{
  "n_layer": 13,
  "d_expert": 160,
  "moe_layers": [1, 2, 3, 4, 5, 6, 7, 8, 9, 10, 11, 12],
  "lr_router": 0.00146,
  "optimizer": "muon",
  "lr_mult_o": 3.0,
  "batch_tokens": [65536, 131072, 196608]
}
Below are experts of layer 8 (counted from 0) of a mixture-of-experts language model. Rows are named router (the router's row for the expert), gate (a neuron's input weights, with its number), up (a neuron's input weights, with its number), down (a neuron's output weights, with its number) and show model dimensions 0-223. Each number is 128 + 24 x the weight over its row's rms, rounded and kept within 0 to 255. Numbers have three digits each.
After each expert's rows: a language model's description of what the expert responds to. This comes from a sample of Wikipedia text that the model never trained on.

# expert 31
router:140117141132101106099103121138088116134125094105111095099195141111107128131122131152121141114087187163141080164144155132128078097105131123164118134137085134155120141140138096113141070114159103144126180160158124097114169156123146131130147157149146146134103141099097178132142112143134155109125141154129149138154108095110098143116138128139140146092140105170087136153097160089164141146175099149095107112112146129135107092104174133138106110158145163142150103140094147080115108096121173113139150132153080169128113144192127093102129108079149114116112150122128113089126140111154153135151105129117138140097129108135121122104121113116106123113088113121113089111112134135140122111130
gate1:156121122164154119089107123118128123111140110145132129128150089099132131136087100120143136119125157139139111081157150102088142110109130106120092145121109099150097145151141112135136082134175102153121115144141172096165117141118125165149172154124092118153163103178131087108136092129157100131125110138133117108169148120143112155137125149145140126105134119126155115175122168161109142081125075170129136163095137132156125113123146130132126146131111158088088132112123155142120097119137111132142160078150178148134112171149149126144105123134125075105125089104136105089076138116152101184121137092161110108113132161148113145114103105122122186135126173158109121148142098161109096087136
up1:129152140177132160086125131173125113122111107134146122137113137127136121143143133116118115127134134151144125094140173103103101135127153127130095168167116165158121156120194155101138114155099146175149132176108135103135116171116152118141103106125116124116153063121116172078116147124120064150148139167149118110144110134150093117118157114157108134081102138160153129142186119160129130146166123117132084125129179158126131119168063096119143122149132150107131098107143141155181118102110130123143145103186126117081150135111115100119142142153108092148150116148165130136170087151137140165137170151145119143129155113137128105121118140124129181095125126151129135132146123106104145128111
down1:134177108101112139149136112126151092137090111148141102175136097139077183107111162161103172145081116119127121166117134153129130136169134127099149127108138193134094135192153133142163138123121159096115148161130130162139139104087135147136148121117133104144154083132126122135138121155078200208135111136160104149095159150147190114102125144108153149107118142154135109130137107109145150133163120131151102156153163116138119130129127080117123121123139118136152114168146110141109147171163173100153160132149107099164114162142094151123108124155108152171128134107128122140114134128136166128144153137164112138121145137100110121106120127130147120118133143122106116126085108133161110142129
gate2:139086119115142075124136140124115143148161120135131132089113140205094119137163119132137134128098126150119092124104181092110125153091147112110158128133117107146131154112140175114123110109122133161110121154143119122141162144145131161149157130098087161147104111132105132155143106122132172114104122156131110131143101129077133143154141161129110138149113095131131147144128142121109126124123156153148119147117118114090118127153127131097126207155121069088181129103139129093145132174158128145120141136126084130102148102112141143069171140110122153148123139131114124159075162125111132118161142149090176136099158137147090115134106096152125188178120134107123083148148089147142109110111
up2:107153170129093120105081111124115095129109127150099142164115152136120102166124136153116145143095095097148133116135153141158196123142168116123103106140133157159128100153123136106130155093092132152144149150128094159101142114149173113135097152095131140073131134111153111096084089124111172130098112160079151164111131133090149192096172115128143130157133131140133130161124126143141124112138149121139135097159107108092109121137141103153126090138123091173119130130115138081110147156118107122120095157158129159143154143099111153144155096128170098104144148122133103183127130178115104147132159107168089098124132105089102121125141080130115142125137135096138119162152129126110162132135
down2:094155168174134114151071132124106157122133107134153129148133168140144135112080082140107103101115095139116113156135157126119113121146091151175104139154156156129130092130078125130121136105097117164105114119089130132117156108136115100084145104128063147145130105133131138128127148134165087122146122126159131160140147110158102111143173147122125112096098139116118101113166165140142113118102095119130144100154137097102139169129111150141104102131090094099134115121123084125048147113136147126153107127133176115127122157107160155088096167168129183126141124093110138143118140107142080143118108142137112129147109148179118133165102146170121137131126130136138165117133089102127166120094
It responds to: Award and TV names. Words and word pieces in award category titles, television terms and product names, such as Best, Actress, Primetime, Feature, Limited Series, Game Gear.

# expert 22
router:094175097146120110162109117142149137098135199089083113163153110110159143116100142136123060163148141120121149114156087158152113112130133164126134128122128127162106120075127139133137120093103115133123136109092162154114114111119130176134107150140130087149154148141120109154088138140157116144117148113095142149079096187090143109121137081109156141112151141083102102108123121136124134110121117129145122123114152137150121141148106143137106124147094112111137122143112076154102119131135131089086114113108191143113120142140145141138158170139105123140116132116158156154133140136112091134111176097122153125158136148107103166142172150142162126079119118137127150139076116107138078153085
gate3:126128100165100056132121125147159092144118167097101124105142113107137113163097095145124150103111109099142153142121095121102121088168120148051131133143170173112128153079076101172125133127132142144137130157099129117141106082119110169131159131133168138156177129145113134110116147106073108118093137120118128151120142107131127127162070130117134098131144090141132134114096194145184099138115159140122111099118120099115166153143117130155123109105141123144088160124141134125114105187134143125101119167135148137105131140131126159143140163155156131099087094099125123149126136132110124140149157148147145177112108130170130122088098128137124128115139114114121155113096142138129112121096
up3:114173139082124164133143120116129147119114113130124122119156113100124107110169129122094101135115124099124148118143131178130155157117118111130127131153093118123143114113104135159089125102104143132096071121124149133103152100104142136093104127059101136063139147128102098167114065140132121202130075131117152092133175149139109138090114137088125115124121162138121097089114092135135162161123143129110110169143132134148128162107073125148136118131130141163123118112164104108132142130158122131151091134082115171142129131121141182147129162113096161153161140182149114149144106098144104117126132107122112144149148141126102131143092105147121110106172143120107163151113141084112124091121
down3:144139117140137141154141140115126126111129126176139112141119136126111165109144162138144136136112136167133109133133145137125102095148128174175125148156069118139144124139117152110129074114174125143116092157141083153105114115161132144144125096138146107136158123094147087105127082169114127139163127130093133145120116121187173124088111114124127122154106110114088111086129116121119142113128167117084095116134080161107154131120101137107132121101081085121111106131095165142131129124115136132182142104102114136134169134116163069109121118090100147122109117097117122101076134105128137102138080132086140177125104112167073158069076099138136132146139155111133132110119138102121106130148
gate4:128173131110155105149131156128108107116129164143100144088136111110104070080065142119111133142117131133142160115131142132102155140093125129141106110121117106112132082114097075150149088093085129136126090177133120112128101092138125172117126140093144175162162126126114146126116116146132172113097124118075108098147136124096113124152114114155136136103128118136139123137109120139121115147169130114141110108143158089139136116093070119120135108102099098097110110109123141138088133102159155135133132156108106115129112125128127137175148128106158122145161189130151108073182093136135168131154144148172133109152121119145156167124161109124129141114155080104116153095125119153190131138153
up4:106103122110105109153141147123108127173099095095081134153143130165105079099122100130146128128101085129148178148079158111128098106161123144175141151123172109130131095153111116093154093108181130125123120103119154083127100141126134109102140114163107134167142119121085132161105128159113144133121140146107143138148084155167159119087123148162142160138106093132116132115088120092094172110076117141131127175120113122127143115084151111111164126148121115112111149117079125108121133107110123113113142175115109142111121150100144117110147118164111114088125143142070130139116128130128120110098132128151118169104139138110135150174149121103128118166139131130138130063134160093173114166110
down4:126085172126101110088107149131155133119147128093154143123113119167139123121163145113140119106127115147097143118115097136128188144107130148114164126154129098152106141120157136143113100150146150110159087104176131140139144125098119146097114110101114124142115163141109133150126096120107130110192086098142103166134161114193104134113112134154147120129128124097059136122153130112161114102137172137095131132146121154119098078173137114135153163122122089122117105176123123087138164132129101120121117124142132100143143154123196118091128127131082137133121102107212144104068117145116138110076083136125144118166096156118118134135099110121105122144123112117132143129145109132119165125136
It responds to: Name-initial capitals. Capital letter or first syllable starting Arabic, South Asian and other foreign proper names, often after Al- or hyphens, e.g. Abd, Kh, Moham, Mangaluru.

# expert 1
router:176121130186111077180107138105140128124135120137154102092094161124147095161128097144115117134101086151127087105165167100126137154127097125105125143127090142181090102145083144130105142135128171083122138124106156122133148138139093143137125125167118101143105152093156146131073101144100111160108126126135135136119113124164126121111158124102119102102158107109105143126122121131161154131094142113148106147091163154142108130132099092102123113155117150147104128127114145118142142104149132130138136127091095190108121149133102155091117103142119084132117129159120092115146130105099093157086129176123098100102110131115185086098130094167149122115161122147099083124143087132139109119132
gate0:081119138121096113116157134131162096085156139151130119161158149196127127156135141092096087120169161117103129122103108130181123155104126130136144094134186113105111169137135080125111134122116133143136160136093111124101128190143090113103123113100154127122146120137124106075163188123126161171107118146092144104113139136106103167127166146137124171123123135156121132144115139136104148091132169099098137083116101149115143102132160140095109105142123138082173128164127147138124125103102116106140127132151149156171121127149133174108084135119146144098135143160130131124099102106115122136146140116127105145132116097189151105095115131132142148133083099152126138143140181111116129150130
up0:090170137124066147093123179136144150140146147183091116104141111159133162121119094127150151139176103093090119124104148148119126133185120143129165124123149120151107125133134093109108114074098103158125138124158156121149096120142142109139149103090127132135113136124136143120137111153129124131071137131090154082092190131148158107129129167126101179110141112125132114138125111123153129130135119101087080109129112153098085141161120146137148161129074098112129073157158137087134124166148093116145130147153147126128128124164107107127105162157124136125108087116153180125151148117139151146153158099132127125125179127110139135090141160099132118103110124114088130163106158126140124110128
down0:143115123107144114126134114135096124066130151142164144133129121090119075132142141140104142113119161125161110112176141081135153127128175188095083158107096144123114145131132121123162141119179124126118100106165140097104128138144139170104114136120150137136142128114128155148124139093134088113147101106138098144126115124121110088140120095066110103114111142138163146120109120108112135151133076117121155124132147150135178146113111115096120146159160128164191136077075154113123094130166150140147126158135137119091141118102154121108142100100140139125114158122133132143094164140137169117109093152171126123135090077134116166105168118152074115129131129145153167124166118088144161138120
gate1:095161109084133102107123145119152110088148140170078166109162149109138127129143157153112129126160119140148145151115079182162145111117113131110111128094143112102123138143152079131151093095125145088104112129130124114116131134138161136125144131140117098129159132136121102110111165120148147122134118129166114107130101090087107114155114113097094121179087120123148142097128118082136137121142179094141150132129149121136137099112093194142124147142130138154111132127152103064118125118130137145131147155116106107137165083099126097096152181134120150111113090145127147149106098145139147121176120125110125152098096158135093101136155147168115053153125142137168082133123142099094104120108
up1:109124108181159163118164104144116135147110128120137100115119097121124118122146109084136116121093165163136138126160123111128152129160125131150136169141189082117151094124105128115122153169148091157105155143112154121135143123126127117128108160151180138126118155121123131096113162108086135102089128125117114184123123159155106173097082139133118176087150116113124113146093105165099127134119129142124140119137113155139091095145118081105141122107158112077149174138133127122123108088115138065143127133149097141128137138146128125168140154118089103117142161116148119127115134111141078106086109143148104115121137105118143109093134145106114157120091090126132154137112067155174163136187
down1:169116111128112093139095122140106151132148088110161143113074145168141084133141122130109121175115139121117143128087166128143111114129105052146114113135099147103144115116164118113159155148099148141121135102154100186166137107137108142153134110136107117121134130183151103128171115181097101143139105121143117105157093097145152099115139125094106112169154094144073159104141135130113138109116119116158151118144142093102119118119142149147124135181150178164100124081135143073117133144136100133139145147162129145088134118152164091131107135131150151151113117147127131150147146141105144148140120131085174147134117105127122133166145128126156089105147145151177089109110154129105131093102
It responds to: East Asian name endings. Final syllables of Japanese and Chinese place and personal names, and the comma after a place name, such as Ayagawa, Fukushima, Beijing.

# expert 17
router:112165103131134107134144125125133149143149122158106119124135094145099111131102143184148118149163144085117128123100116150099106121113086136083148122116137143152132120144130100139108088137109122120152144148143113095148149129116147128136164153099118113116179105138139092162137131100136117101132149070147090124146083146121102102158124150136109106113152135122106153136117151185102181132089075136141123171108155142089124152140140159150129168127114118094104103133164093117165121123115103112069144142143134158135137149106108119087114102141173148124090174101144157078159111137133151103129118122199139144140145124107110136100163143141150117149095158118169137175139102136147162167114
gate1:136121121157146145125182093139168176159135163153112121104118091106102086125117125099102116137138143117145134136072154129112102131175114095106121102132144084153137123128129085157090158113106139160118108119082126139141103110147187135137123146154086172136121067129102080132148124102135088147138118136113150108135138139120117120151133096096114099128118136163150093163145098128149139134138104150172125156158143134116096135144125131146145122097102125151137115099104082119154122150141212095154120133160135158113101107112115149139126176136159142121140075086135109155151170116136122123128123145123136120095094120129130147114127101173134148156102140094085121133112118135172132164122
up1:105135100150145180142059153132081147154141127129150142178120125141137119095108136143142138134134169118143129139166143140104144122124122156107089063107131167134190160141148143112132095073120106099126138099120132126145135147135124142125123104161141118123106116163152101114130153119186138110133152133116159098125112130169177124111081174106124172136135143119132107123131119123109116143148149135088134119114103124160141171123148135143152130164168130102097134107125097151158126094124117148114094118090071166134103130156120115150088107102133149080105109154178159112111182127114128154105104107109100113134121129103135092131073156166139147135144110144116142143135134159120095105140
down1:122114108102136082109147170092146121119115113112112141120150119147135117127129103125144167166131148131123118127125105121141170092104110105120110104147109129136075118154121141121095147120145157154144114165079122117122151123129095120135143138116123154113099086113119143128083093115141104121141147060151135165108145102221110158157131103154129145157109117176100124157165092112135094147107133142128098149114139122118160140140121115096164072096086158138108144127109090141124136095120103171112128109159135162102114086142163148165142110147099147117147154129132147159099163126134124093145109143150100132095117127115120130163117096110119146157093160101113138137091116114183135151078
gate2:118108083147130146096069092132122130132131090124114090125136127138136100150144133131107161122170140112144129132139148142146101174094165176115150151139095136153155111093095157116139156170093112165107137095112130132142126139155148133119152165148161088149131143114153133113151156120106139132069097132142118088116162134111126131158112137123097170158123121091122143141105104108154146128130122153132073142099112100139069124117165127137132069126154158134109144115092136109127174117135111116153188111144095123135140094131130112132132143134151181113150131135141170134125111089125139124120074117069140158120166119157106150154143159126123150119109138104147165136105142117112113079180
up2:112164072108116114156118171106066139129095087139137144132130161090108122150142150106147107169100145110108127123116124170100112144085106139161149119090142143192123124152164171116112117108145125140177101171142153161149121166093140112098115095123094140152114143148137189101100134138124163112120162127152128136169082138109134113156103147127110099121087133158149137126141151113112139116114137147143112108137106159098101128116166111160098120124124121159115130141119170092082107121150127103122137122120127157129136110146143097141127141180085152113177119081127094152165153131150116152103099124149130162158139125129117157144135115130134115125132137158164126138105093122109139135063
down2:109056097163133168125083141112126129095152114146110081086101133144142130097106139089087125152087131176101134077128154110145171157127120128117156105109142122141155142081084133137127129126103119156137131141121122123120163144128132150121152126136172116126130154134149190118109099125153152127141136141127136123161117113163094113131100097132132116117139138108096148097167128138139069130129184079093102121134144145139131127138136141111127096167087130105127142070149134136186134142119123128127150100104126137151122094122141106114153101053151131123135105156077077120112115138086094137109136120107103102144099115152119140122109174146137136124126141124127117130088142133098102158152
It responds to: Personal name beginnings. First capital or first piece of personal names and surnames, often middle initials, such as John E. Powers, Mc, Brad, Jenn.

# expert 8
router:121071147150104119106140103142138156131174152142156137124159116054174100140140126135107109140119085120128132136117129083145097103123125116091121118147128163111065119137111113185092118101074098131117162135184150160130128139136139142124126136124133111133137154122133098112176128111100135128090127152087092121107115123127126117115141093122125171114121151115125131139090176122134131110111147114172131153126132119097094124125132152163107127143131132124148100149154131123082169168090115136165148139132125135130154104127152153093120118141115116134169090119122134119104132137161085117145153151147188086137135157147096158104087105109133121090144116154078114102111155076147163105152
gate3:131110121139092124111115129112098133115117180131090107150129116149160140137146137077160089123139133195106130085156127085124081198092122135137143138126131125139139115134130125126162105108066164089141095114135129091128160081130107118085089154132118094114139108157101090114095084120098170139147130127143149156104140113158113119155140123125143162137124133160097110146128160139139121109142136131085114108093151146117140163156117145142130140160115095112167129116108124137149128137142147055130130119138121138130139133141133097120149128181100111143125144127162160091115137135166107131091085127177130120133122148172162131152133087149109203132119116100124123129121163144148143131149
up3:115110136155129120089095139152141100148129106108113155125103084114127089119138129104141108132095111131112142135132130082122109138133149147109126132130120147094121105184148138147168140109156194116120097107141126116107128113123077130121101149165141125124153123124109087124124120162097101123126123133166146110181103109112115102125103118155110142111108149138140124090161186097134125126192110128128130117121132153130143139152071144191169144066143117120134124105131108095168146155124164127141125135082107104128120137103112117073153157140086148102120087153143120118112117150123073150131112118182112112129199103159135143149149146163096156123113127125126147125126165154105114090110
down3:105090151112168119118096120152100110131143098115192113082147126144130149127127094137109125169119129070146180090154139115114156112115088153183178074126138091144122147138105084158121094116148090147121168119133139113152138133133125152162136167129131143175157074106134114152102155130102113143144116106158108143138136184172155146144131167101117144067110161127132130163147109138115090119142153137122134120136142129121120130111125128111085175145141097118124154159128115139134100108104139141150106123104129180126149110095116145115109151107122140145130160120130119145156173116145155162065132141095120120131121132106136120105177115134149109149155144145164122128133124085127149103108
gate4:147083178122104112118157119101112169137147123138114141136125148132144170162136063131161125100087127118144167119156134161123155127133123136134146133128148154121168134126139128151159095170152098102132133147151127116093093091133116122127126133133118114117160100135164119115163140151111111113168102095190161118138185121119155158140130138101145158111132133103128141156172135140178160137090120123119174116128166133107112130118133194103117130060155120139079110123128077091149093122126117139106112131156092125128168119077121099146131109118123083108116066102146139105117152176160120142134097104120129128115134150111116144175125133123136115150126154140134120108133136137128148135177
up4:111111142124085125104157117108118113186108094143100189102144148069093127140136128150179135101146109127133154074164141149122139088133145135151162137128146142143128110130140142157145080131144103168117143156102126145153126074122112190119120138156136088109127128161135127135149150142152129108120123167156138151116165147125196132130170141105136132143068137147102121120133162136138100116117143106129123136122116101106107108101165156126139066127130129130083151128142134141176061150095143122121121156131114117142136130126136140155128147121098109154105138129110166082135186129101130152113132126140103117082101132139147134160160114124145111132108153092154104150169144137086147119151
down4:126150123137117123148196126129123130154140151147141129120109147139102121128097130113184126168135095180118125114112162111095135113106140129138135082133113057129143109145151171139130128144143142151110136163108128150181138153111120133129141142094142122128105129130108105135089110149141113093098125111122107120171132133150104152121089175113116140133134151112143143080111151148143150102132128164159157163150176105120124096098180151118159134132111121163103127114130153092190156127160124145130131153148115143127103156113120176133127140151070128113125139067120125119133148112128108142127122104152117086103095101163126126163166142122172102160177145131129095178147168135150177118104
It responds to: Foreign place-name endings. Middle and final word pieces of Romance and other foreign proper names, mostly places, such as Pal-o Alto, Ar-pi, E-ure.

# expert 30
router:100145123119110094172152125121098149119136177130109143118165123144141137119131162090140112144114138109114108133149082152131111120138110115149125118152131122130081137114151151160180091106105111121136126104105120118117119124120160200118139133169107108183114155133122124117091110167147124126097125099071124087093087176130165090102140108141171149112130123089076076067138152177145101141111108115114113155115168156112138116121111094124098165152120111115107109120119144145095133142142112109126109172090158151122116161146163129131154164126113123109119172149122131159120134146118133147102119118145121112129126122108174126136176145117163090128116109087105130094091093126152123114112
gate2:116153106112131100134123161157106110154095102157131086128150158116107148183111141102114151135124174105149089128118110164128103143145179121124095122131124115126125113139114128154117136150106102142126120133155146161117186147125125133143146127116086093098120125131115106117096094121171165118130138123133136132103148119131131140163116100149138151104121106109103089159143109122150139148183137160142156104134146125127111101133154137112120146109155082131134115109141144117174143178130169141184159143121139184061136154137127116162095104130107134159118136125088131127171168091116179122170105189161133140135148118080087134131119145118101126176179171126160113121113126125135143136156
up2:118137130158132142132147103109140121082134088143142106156146118150125079134120126082086145103114144133102145150096105095151140136145105080123122170150138109121122157157160123144130133162130183115101089125080142111106109113161139125145178147147122161099163113100126140154148134112166135152070100151101149122157139161121126135157103134144112153147126162107084140103111117159110144102111087140144164183180108218156129146115120088137139141112151119129099107120106144134147110114104109133104159139179129091076126086111131117117149125105093103144112111116129132127151119123137118131117147105117117177123128140123127119125149120174130102147107167102115153146123156173122166118138
down2:118154133098151133115165127143120141126157087168078061138116119093140106122094133077107137126155106122134096100153164107170090108079153147108120149102155126121097105167128131121150134124124170127151140158144147112072124105101100110143102152148099134191136134086119127138121143129157138143158096094127097136158172148146118090148134116120137093132091148108091127095147118110080127146119151132105127168094153138206132132156097112134118127115137075109145089144119093123124152117155142099126101132106109115173081135118167144104128129134119108111155123140154117117091122114108151141108145161146121137119137161127124150130124101175111107143132135135074131139121137130086107115127
gate3:133099139115113117142179118124155153117148126162094066107098138139118128157132177137127124089128126131126095125126140166112126121152138149156115117136115123118117191144083109139131127125145101143095099163106166123125098155087174129144103113142109182175143103103117125137063127119128151134102131139131113086147149156103153129157106156138102124142123153140114118105125137085165092136083150130154124131095094157146134125132112125152115119083140081101125081117102128113127122141133127102169148130172113115101068164174123109145151125160140142120124131154177113126148148124150150148120137082130115142164117117129141105092175094073114100108115150150132146110095127097090134155132
up3:131168110111117133138089121127124145107134147061119124128097117075127144128115125104099132107143142127088129149140128189133131151126138146127123114121075159163179085116127135089126145138137158107171119087147145106105122120129140130101145160111105129170130165145149113133107097107142082119129149121172136128105106115086128111151137151111142097141070139107129114161108129179103148139124118084134133138102123133119091126190121157128126145135104128102123155122126142149121185151114072185117138134151165122147138112166090135126149144112155141143102149117124165152186115151146094112126099121116103133151115156167109172160175142124140117124138120129055142139122161133119112116112
down3:131148114116112115144144093139102122126158155120122130109110104104179146134082104167077154132103139134124112112108145146110125132134140130170167088091144127128163112101111130176180173113104152167125162103142137115118159139136103149144099125145087125115163129120079114136139100139148118165129138143159114159147160117149106086173174110122136120125122127123137087120109145122105137181162108119122143128130148102134125122135150081180149123115103130120139097133186161173156135133150076112104138132115109125132086093106100147146112102098109144138099115142151134096116150135149125137108077135097159139156150098066130101100089128105157107122095153157135141107112124115122095116177
It responds to: Syllables in South Asian names. Middle syllables like al, ar, ath, ji inside Indian and Arabic names and places, plus Arabic al-, e.g. Thirumalai, Bishwanath, Raj.

# expert 32
router:154095130134106109117104127132105153087167107153143177139102139116135140140133167147095089141143160127106132101155128089132102138092129123116133156122145157108087115149166111107151148121108111136129136104157121107127145158142150083120119123120081137124144130082133099100159086122140112098144159065158114151120118114183111084116117102107091169143142157066084103114096164140163174127115141143159137134097166152151160144138144143090110120121122170139124132136131122123143119119120089098164114100115113151123152110127089142098113090129129147127127106079084134115146120196143118135152130189110144104091133149135108110126116121110141161092137117138127143132122077146117130100102
gate0:115131109151114132149108163132147145098126146091161133123073178129137096125170127141106168138186119168138101143132120164145143102143122139123147141148117105158121120146134163132065100065157172142146112095131155125129128117109099113175124133155115092120130129130113135092159130173160160118118153152153180174104123164149115159120110123151114129148123094129124134131133139104110099148145146146123142143153130088124173162160183133137116170121131108128156165130093105121104089088130147113154128130150133135114084093154109101130133129139075120122150150103133117137132149133126130107154133130075125152171085130113083144139144121161132137145127143123116179094132154100101168150099
up0:099100147116112132129109106130126115122140133174106119162111049133129155095130132145139159093134136123122121121142142139140129140104142153149124122101121164114110139133149148130127098155135090149091140137114123082132153158147113093070116117124156144110118171152137119092155124130072118139136099121129080090150137133147113094136072108139178113141088194120159151107142084164158142111129094143112138133104167133127130066137118156133119082138126092143150125133199107093141116119136135125160130160116113151091138151087142159150118143167136153100138145140157129125112114147159176146122120140142134095127195120137118133132110124105102130093131138122097123107130106102159183119113
down0:139168118138162109117158140123113122141135120114127126158182109115153134111171150111124137158121139058149112090134104141086119115099105142108119104123163136109137107097182143147116058114092139142146158130100113153145125106157143139115184162118162154111128144121119126147127082139121099111113097177127161130151125163112137161136123076153139078158134124126140165112127140172131102143138109169121136123164153144146155144129158144153126157125126105110127172140077118106194120153108114115142154115137140142118135150122138105154148123135123137093123096153093159102117118166109075162128079148097112177156102164134114124162112098095121116108113130137108128119144105135098137093135
gate1:128124129112154177124177188155169131101099106141142138133126091113154132120153136160111095126088192128113100097171175121133121142106151123119145143129115138183109145130114169053144113096136186139139119102122114129164130123135150090131147108083072106098150102132152107138123115133108135135134170135116121109128100110143099149111108136091114118141079107096136113134132131153145068173125139133150161146138128129114107100110136142095114126154147142110110101146144139105138140114158100159109129133108126123107086114088157138146141164175128107153113148127134090116148188140163121147123125126098100139125107149187108120135147112122115122145127147118111168147158153155164145132141
up1:121114133104129141124172148160122120075088107171143185130141110148110108162172088105141128119092121131106159124191126126134134167131154116092119112110146125136142124147166146074142071139118149132128122079161127157185131136125111135127120140137110138091129102104119139162143116127120125103146168074163131178132114120121089152147061138158122140156132141107120142157143122140120096134131099131152138115125091129144131112119152124125105144113145131134073129116120132094150111075130174105135144108145107126131087100123133166100123113114098154126119133135159121111158114175129140146108095104116111104130155157157074144148109162164128138105114123167151167161145116132154092084132
down1:175139145153132120184136109150108143120138088145137121093118133119129082116127132089102138110134130105120104135165147181115075150107140111092124177125141134133129125146112076121120088130137118131144172128125162128110114156150112093090157148138101139198114160137134136096111122144090133100159115116129171126137123111134123125131127123176139118178145137094129065118094152117120169096116148111147131099106140122102141116134130143133126128134178095123129131128114143135092139127111116144103134120138141119194129087135103079096142117165115096160116130056111144111149112139145167119110124131114149119100112091143139120137171149120173113138195141153152144102100133089144145155156
It responds to: Foreign surname pieces. Inner and final pieces of European and other foreign personal names, often in tables and lists, such as -ić, -berg, -ski, Rud-olf.

# expert 23
router:106110106172119133137104114158133125129066156113153110118143136168145147154146126124111182126094091161119126211115158147146102114127146140161123114078126165117138163138141122123102134113103144119121087137110171160125138086110125129113124121143165123142097095139164148139177140167129126131141103156107131159143155090153138145095081114097118134141128119140152140088130171163110105144167125134098171159129130100123126136130122111132153135101136130143129154136101139137140122132162158146150100119137089114125154084151166099184136153116140166111152126132125114096150143134082162122142105153114154138104120119133130148122129092102082127124134060119101123132173132183139135083122
gate2:091145119108087147096106129151151077131143112117121090155130096135154109138145123148116078088134123145155121131110129125163106119110151092069128144076086084108135164159123165085101148161126160133133080114152108126150163113159108164149101157089124129108092088107123186147166108100080101097123189167090121141159127149134113150135120171140145106125117063090118122137134120149122162166148128140110146146103134123105097137116098061108141141142126117134065116124155118130107131115117142118141112144136124097154139108130106110112147142124156110164117118129119140106105109113093148111137129121133122142123117111113101154165136096131098127095133129118142116115125086136135148108123
up2:165137166150143096117135107153088129078141120128113166130111186139107106148100130103127143130136105176094109073140116079128146070125094111119136100103172134078074094135114116097135102138129115137110144081136115141127147136121161095114136135153142133138146131134111108122139135143151129123102110127175131168104167093143137101116151132131158113138129098149126120148133155131094132111060154092123112098123168099149106145136113158132128116079164142110160147150122145139103133155144108188116133123118147095156113192113154141156115099151145119122137126147119118137096129118136136135082175116139104149117166126145132100106120152168117093105089180150130097107129118159135142143144
down2:126115132112158136146129153140140150136067082127144118121076123103122107108106103121126109133111094108095130128117122078171134108138111091107152143154110116125117128117160088125172137084123144145082170114137148129144116144107134071090160136091152145165124110166118156110132112127143099121162188121155131132159159081131135101110157132131149164109140133131112106116134140109120120118194143109141147106124155133146118113108130163165115142080100097118159137146127076140147159128136146133139148100155118106133083133144138130148110104170164126149098130144118097098132063126087142106175131103137159128127161120165154166152099147131159131130133136144130129184107121160145104132167
gate3:148139143118096129119088133097144094199181159140150108150144124138122164138129118109125144102121122108113129129128126179096106138137114130101108128120135166124137105115134152107135132090132141097128135130167105097165162119135124162154158142135084101111114155116141169149116172080101189116165081122125162191133097142072127166147123080151147127091131147099129147133117133125125100122138109162144143163136123141127138166099140172118134147136133152165113184143130165121138133100165056128132129123119124163118099134138146142142139122091088129141098154124116127131159130146125136099124119166132102174112123138101142141123165162111106122111086141121155121138152129092107159170108
up3:094096166111146148116095131127136080164088145124131105134122166119103133080104125181111104119139124114068153135137138143115079122065136162170096120146131100114149100136165106096139092119151098133112179172159109110140080149169136132130115121150131134146139127157150105127113097108128133129166102124093098104145141153140145172150136112090138129107089059123151149144119145159111122108160132138110128138120134133128141145139126122116154079123132113133160128167133171156094146128134122100116144119100160125134127143136095126115153108162096107128110097120078115127137120143136192115152144112145146141096111118131080100077116126183102144142138131122158108156132140115147097159117
down3:133116101128130150090133110116134093141145130167117143164128100153125182110105158131135126125120082095141087113120067139120134114104109114114118112094103136157109134113191147144129153114141128168140123114138127107124110157035105114113146139144170154140148121119149147121102172142114094132142087078141131151153106135106127089121114130139120174109100115088074139141101143138115141127127085124110146137140116121144127124105128126173136125098147094119116131140133152127132144093102157158086140167112142112106164158122151089135145190124159069118123123100150165127106129119151147133108114137151110095100108137116163143147126128143147168153173093136110107123168101135086139103086
It responds to: Adjectives and participles. Common adjectives after an article and -ed or -ated past-participle endings, such as new, same, large, outdated, prolonged, secluded.